config.toml
experts_per_token = 1
d_expert = 256
hidden_act = "geglu"
routed_scale = 1.0
balance_loss = 0.00294
init_std_router = 0.015
lr_router = 0.000749
vocab_size = 8192
norm_eps = 1e-06
tie_word_embeddings = false
optimizer = "soap_variant"
learning_rate = 0.00973
batch_tokens = 131072
max_seq_len = 1024
dataset = "wikipedia_en"
Below are experts of layer 6 (counted from 0) of a mixture-of-experts language model. Rows are named router (the router's row for the expert), gate (a neuron's input weights, with its number), up (a neuron's input weights, with its number), down (a neuron's output weights, with its number) and show model dimensions 0-191. Each number is 50 + 15 x the weight over its row's rms, rounded and kept within 0 to 99.
Before each expert's rows: "comes after" lists some tokens at least twice as common just before its tokens as in all text; "comes before" lists some tokens at least twice as common just after its tokens as in all text. This comes from a sample of Wikipedia text that the model never trained on. Tokens count by the router's weight.

# expert 29
comes after: "| ", "on ", "On ", "In ", "in ", "\n"
comes before: "201", "202", "200", ", ", "199", "198"
router:78 57 61 38 35 53 52 43 32 67 76 31 71 26 58 41 67 62 37 56 32 77 55 52 42 62 40 33 39 64 64 59 52 44 62 43 46 43 68 49 86 43 67 48 47 26 61 63 74 57 49 33 50 51 66 59 59 31 33 49 44 45 47 44 60 36 78 29 24 45 54 44 41 63 69 33 56 35 48 69 49 45 56 58 79 71 47 57 32 49 45 25 45 55 44 51 40 37 55 70 71 77 61 51 62 53 71 30 30 60 30 39 59 75 67 65 10 59 65 58 58 43 71 72 09 40 67 49 39 33 52 50 60 29 45 34 30 44 46 28 28 65 52 53 64 68 30 56 65 18 72 47 48 47 51 62 78 33 25 42 59 53 55 70 51 45 61 24 32 35 49 69 41 42 38 75 32 49 40 37 75 37 45 61 45 77 62 44 32 36 57 29
gate0:65 46 44 39 65 59 48 65 30 24 57 41 33 56 50 74 37 15 56 54 65 29 48 37 49 22 75 23 54 56 50 52 32 58 28 47 39 70 30 40 37 35 59 51 42 63 77 83 32 52 40 45 34 33 89 47 27 29 71 39 31 49 61 36 61 34 53 51 74 62 25 38 45 51 62 53 40 49 43 57 36 74 41 84 35 56 28 33 45 49 31 65 63 41 43 26 54 88 56 71 44 50 51 39 62 74 28 56 35 63 47 36 61 72 34 36 78 55 46 42 56 58 51 28 38 42 40 47 42 52 27 46 66 68 53 53 55 27 37 40 38 64 53 40 40 63 31 71 49 43 56 29 64 36 28 48 66 36 62 62 61 57 29 27 53 59 56 79 54 48 53 81 73 48 57 43 74 49 63 48 74 48 45 41 43 40 29 53 48 78 58 73
up0:46 46 30 61 47 45 88 39 59 32 50 70 67 66 54 72 27 49 43 40 33 68 44 35 48 45 26 62 47 54 56 32 25 70 61 65 67 39 66 62 68 59 49 72 47 49 71 37 80 56 55 70 43 36 20 18 51 45 18 26 69 37 56 54 39 51 46 77 37 25 69 51 77 47 67 45 59 44 74 42 52 39 66 14 58 35 81 51 55 31 63 64 49 29 57 59 65 56 41 27 40 71 21 36 57 49 51 66 53 29 65 19 59 07 57 56 44 41 55 59 42 52 57 55 40 47 63 48 55 44 78 57 37 59 39 37 65 42 25 33 45 60 42 51 13 78 46 40 61 44 62 55 67 62 48 52 64 24 53 17 70 43 53 43 51 47 48 46 65 57 50 63 27 57 70 38 75 23 46 58 50 52 54 48 51 44 60 53 44 46 32 61
down0:50 49 53 56 70 47 43 32 41 63 34 74 34 66 32 50 51 25 66 47 65 15 71 47 50 60 43 34 58 36 18 41 66 31 38 45 28 51 25 45 46 74 66 85 49 52 52 41 46 45 16 53 44 70 68 49 40 40 33 42 49 37 26 39 41 83 55 33 43 65 45 35 27 99 57 53 46 47 56 58 31 66 58 40 38 69 71 41 53 37 39 92 40 56 63 52 60 67 48 64 58 42 69 43 36 45 54 66 70 60 44 70 33 41 62 59 41 70 55 44 54 40 71 46 44 57 45 73 35 29 54 48 44 65 79 39 50 62 48 52 48 25 63 65 26 57 42 57 77 78 28 71 58 41 42 47 49 18 53 48 41 49 75 42 45 66 55 39 44 49 77 54 69 55 80 70 48 43 80 48 65 53 37 37 43 33 51 73 39 52 32 59

# expert 27
comes after: "|", ")", "in ", "of ", "s", "'"
comes before: "- ", "| ", "The ", "\n\n", "In ", "He "
router:74 61 76 73 33 32 47 61 45 68 48 50 22 39 42 34 80 63 25 77 25 82 33 48 31 55 35 41 18 48 13 34 66 48 75 55 56 35 64 48 54 38 28 55 51 84 63 46 38 54 45 46 39 43 72 49 47 24 46 41 43 64 54 39 28 43 72 41 41 27 52 48 51 61 41 49 46 82 44 51 51 31 53 39 36 49 54 62 78 46 59 37 43 59 37 49 56 60 58 56 39 49 89 42 70 49 58 45 46 50 22 47 41 50 45 49 31 57 70 77 74 56 53 78 28 68 66 54 40 63 62 70 61 50 48 36 56 67 20 20 49 54 27 61 32 48 49 44 42 44 61 60 43 71 61 55 94 43 47 63 49 48 64 43 73 48 69 72 40 36 50 49 32 49 49 48 30 43 37 56 86 43 57 63 44 73 24 46 49 51 47 62
gate0:45 43 46 59 49 50 57 39 53 61 26 43 54 28 41 59 56 46 23 71 61 51 54 72 51 44 79 54 52 49 34 58 60 54 31 61 65 20 71 71 59 73 46 52 30 61 62 56 57 47 45 32 14 52 54 31 45 46 39 40 51 40 61 77 58 37 46 13 63 37 45 47 54 59 51 51 44 76 22 41 68 31 34 73 26 17 59 53 61 42 60 46 31 53 39 39 36 50 57 38 65 36 58 45 38 67 28 51 47 78 50 46 31 38 57 52 63 39 33 61 36 64 36 34 69 73 51 64 44 64 46 69 56 41 64 53 67 38 36 71 62 85 17 25 51 13 33 66 37 54 37 68 43 52 44 56 75 84 58 49 43 53 74 52 40 42 43 48 21 63 98 42 18 54 60 51 39 44 38 45 44 23 59 29 59 28 41 35 49 53 44 40
up0:49 59 54 33 56 43 42 59 41 44 62 63 37 66 36 49 44 51 75 38 51 37 60 42 47 52 27 47 45 45 62 41 44 44 63 48 36 85 28 45 42 29 54 47 83 41 35 37 27 57 56 60 86 48 38 67 48 45 69 76 42 48 27 18 40 57 54 85 37 55 53 53 49 41 42 42 54 35 72 63 28 52 55 31 58 78 41 49 28 68 32 50 65 39 61 37 60 56 51 46 44 70 34 56 57 32 71 61 60 25 57 41 77 59 36 40 27 60 59 44 59 42 55 62 30 38 56 40 58 47 47 39 51 43 44 43 38 65 57 24 39 18 75 65 47 72 48 40 58 39 58 29 50 69 52 60 22 21 51 69 62 66 22 55 64 69 64 59 81 28 03 42 74 44 39 47 51 66 61 52 52 82 36 51 32 86 63 79 45 41 56 68
down0:31 38 51 45 45 28 56 57 57 42 31 53 53 50 32 64 57 46 30 70 58 44 74 82 39 31 54 51 56 56 34 35 63 55 49 85 60 26 62 57 45 48 57 43 28 78 54 58 50 44 62 58 45 55 44 31 46 36 28 47 30 49 50 74 50 36 43 32 46 63 60 64 56 25 55 33 66 40 37 58 32 33 68 63 50 10 65 54 47 41 36 35 35 41 15 57 40 25 42 31 54 16 43 40 45 65 48 40 63 69 34 74 52 35 46 72 39 48 53 36 33 37 65 24 39 52 67 23 42 62 52 83 41 62 62 44 69 24 63 49 39 88 66 54 62 22 48 31 41 76 22 50 63 58 69 55 66 64 27 46 58 23 48 48 52 34 51 50 48 64 81 71 54 78 61 54 25 48 28 53 43 44 51 35 62 37 54 43 27 39 55 28

# expert 22
comes after: "It ", "is ", "it ", "He ", "he ", "was "
comes before: "a ", "not ", "been ", "also ", "be ", "the "
router:41 42 68 24 50 63 28 50 70 55 49 68 44 74 42 14 51 47 69 27 38 15 60 39 68 48 52 59 48 54 44 35 62 39 54 38 41 66 53 56 40 43 38 17 42 69 48 36 50 54 74 43 50 42 51 33 55 52 48 62 50 54 64 70 61 29 48 46 39 42 68 72 71 36 72 31 59 61 49 70 68 79 68 56 40 65 62 60 47 43 31 37 67 33 49 41 63 42 58 23 36 20 30 55 52 58 67 63 43 41 58 64 54 69 28 56 60 63 24 63 65 50 76 63 46 67 46 50 54 25 33 37 66 59 54 49 33 53 35 35 61 21 24 61 25 71 56 70 37 42 44 30 53 49 38 44 44 46 54 32 71 36 84 48 62 36 42 34 82 79 42 37 82 59 62 28 47 64 67 22 53 51 41 56 47 49 55 44 05 60 71 58
gate0:60 46 49 68 66 52 62 75 54 55 36 59 44 30 67 59 69 54 60 55 63 61 65 40 43 68 42 55 46 56 27 50 58 53 60 44 67 44 44 45 15 56 33 51 46 71 50 35 51 62 89 48 46 68 43 55 71 72 30 30 58 41 69 46 37 58 23 61 64 43 43 48 38 74 25 57 43 21 39 72 25 38 33 52 65 51 62 53 50 68 28 50 67 37 52 58 53 38 60 30 27 37 41 68 36 38 66 53 43 25 76 26 48 72 25 83 44 42 32 45 77 24 54 41 57 62 38 23 29 49 58 37 39 52 40 52 41 51 41 59 66 30 67 47 28 57 38 66 55 64 72 47 55 39 56 63 45 65 75 72 74 69 55 41 54 24 23 61 76 43 43 49 37 46 74 34 64 61 49 59 66 24 56 66 57 58 73 41 77 32 22 26
up0:25 28 59 42 41 48 46 47 48 48 55 45 23 54 28 67 36 50 79 37 53 53 39 43 54 26 34 54 42 44 76 53 40 44 32 41 65 39 45 83 54 60 52 56 27 43 41 34 41 42 43 44 18 15 43 49 33 71 37 46 53 40 57 42 34 59 78 42 74 46 57 33 29 45 49 67 32 64 34 66 60 64 35 42 57 89 37 50 52 23 55 76 20 30 59 28 61 59 46 67 56 47 65 37 27 15 61 38 40 74 55 66 50 71 66 57 47 50 58 39 34 47 44 20 47 88 59 52 39 89 38 49 61 77 49 58 71 74 56 29 45 78 72 45 53 43 37 61 58 37 41 53 66 55 57 48 66 49 43 52 43 42 33 36 49 61 51 62 66 62 43 44 44 68 65 57 37 09 75 59 59 74 45 31 58 25 43 53 48 58 63 58
down0:53 67 22 69 36 46 39 44 57 49 92 37 68 52 59 47 26 47 42 35 62 40 42 48 58 36 59 61 61 61 49 64 67 73 59 47 23 65 63 62 36 35 61 71 53 75 45 49 53 33 39 48 72 40 53 43 68 58 65 71 67 31 45 53 70 72 46 45 31 59 75 79 47 59 37 36 73 46 57 22 43 86 62 31 13 58 45 61 37 71 74 58 20 13 41 48 65 53 80 35 40 32 61 47 63 67 45 48 46 39 55 50 56 53 29 76 66 58 56 40 71 15 28 74 58 44 56 61 62 31 54 51 42 37 71 58 53 57 45 68 75 40 51 57 63 34 62 43 55 58 37 66 69 61 46 37 82 23 63 58 79 41 55 58 79 74 54 63 38 50 66 61 60 58 39 35 45 68 56 48 39 57 69 40 60 51 66 49 49 55 48 68

# expert 8
comes after: "was ", "is ", "were ", "be ", "been ", "are "
comes before: "to ", "by ", "in ", "on ", "as ", "with "
router:52 46 59 49 42 38 56 69 68 45 32 66 35 50 58 52 42 42 37 31 51 47 75 33 41 58 52 68 56 36 35 43 60 65 72 36 17 52 50 39 52 20 42 46 37 25 32 51 57 17 55 44 79 57 50 60 54 70 50 35 68 66 56 56 44 68 71 57 39 25 44 47 76 21 41 51 77 40 53 77 57 63 66 57 51 61 51 58 65 48 23 41 13 26 35 54 59 62 42 28 54 40 60 29 64 50 50 68 89 53 68 52 27 42 53 37 68 52 27 28 38 37 82 53 49 69 23 72 58 27 36 59 38 42 40 55 64 81 54 78 60 62 40 17 35 51 56 72 62 58 52 37 61 69 51 56 59 39 63 54 69 35 48 32 36 58 28 68 70 32 53 66 51 52 36 59 62 80 65 38 34 45 36 38 63 74 29 34 58 59 56 47
gate0:57 40 41 53 40 74 50 71 71 47 40 74 52 67 43 38 85 29 61 15 35 63 58 38 60 67 61 80 73 48 66 70 37 39 38 23 68 33 48 45 46 68 36 72 37 75 32 64 65 50 57 44 45 62 61 53 46 55 81 68 44 78 57 59 52 73 33 84 68 77 79 37 42 50 46 73 25 45 78 65 51 68 62 68 74 71 59 45 47 35 45 69 36 44 53 36 76 57 73 66 67 59 56 40 45 53 57 34 63 43 41 39 73 22 51 42 68 44 51 60 27 33 38 33 51 52 46 60 33 55 60 56 56 59 48 49 57 44 73 44 32 44 57 31 59 45 55 69 49 68 37 37 41 34 24 55 43 69 19 18 45 46 51 46 54 56 53 52 24 45 40 42 59 44 67 43 27 57 50 52 37 50 39 49 16 68 38 48 65 81 62 45
up0:55 70 51 45 63 37 38 16 45 44 63 27 21 43 56 50 34 71 47 64 64 56 60 64 46 38 36 52 60 68 16 15 57 47 57 66 48 57 38 37 29 51 48 54 57 36 54 27 43 57 32 64 42 46 44 25 42 45 66 30 38 36 46 43 26 40 77 43 25 47 22 73 55 57 43 25 64 37 48 30 35 57 60 31 17 20 56 46 62 66 79 39 32 56 24 74 43 52 16 43 29 55 29 47 78 44 38 58 54 41 56 53 38 60 38 77 28 35 36 43 43 58 59 62 43 31 39 52 69 44 63 44 56 43 75 71 58 44 46 49 46 55 44 73 53 42 43 12 34 32 66 61 34 80 65 37 54 38 69 35 51 49 59 49 62 62 72 46 48 68 69 58 69 62 41 44 71 48 59 48 43 41 60 53 81 40 37 56 37 33 14 47
down0:37 28 92 24 37 48 75 51 34 51 58 50 46 27 62 79 54 33 29 41 44 62 45 66 64 44 45 48 46 27 55 49 26 48 54 51 39 43 36 61 30 54 36 35 32 58 45 57 44 36 57 55 43 51 53 53 36 45 46 59 50 65 50 25 53 66 57 53 61 54 58 32 66 36 45 63 56 44 70 25 53 03 31 19 31 43 67 13 30 15 38 55 42 28 44 29 49 30 28 49 39 42 37 76 54 58 68 74 40 39 65 45 52 56 43 76 49 52 55 25 18 60 52 44 31 57 28 39 52 36 38 79 28 61 70 60 47 49 41 62 73 37 49 50 47 55 76 62 23 68 64 66 34 53 53 47 46 49 64 21 49 45 53 48 33 44 52 58 63 43 23 70 42 39 54 42 33 43 55 24 45 38 14 55 37 48 38 58 32 21 65 37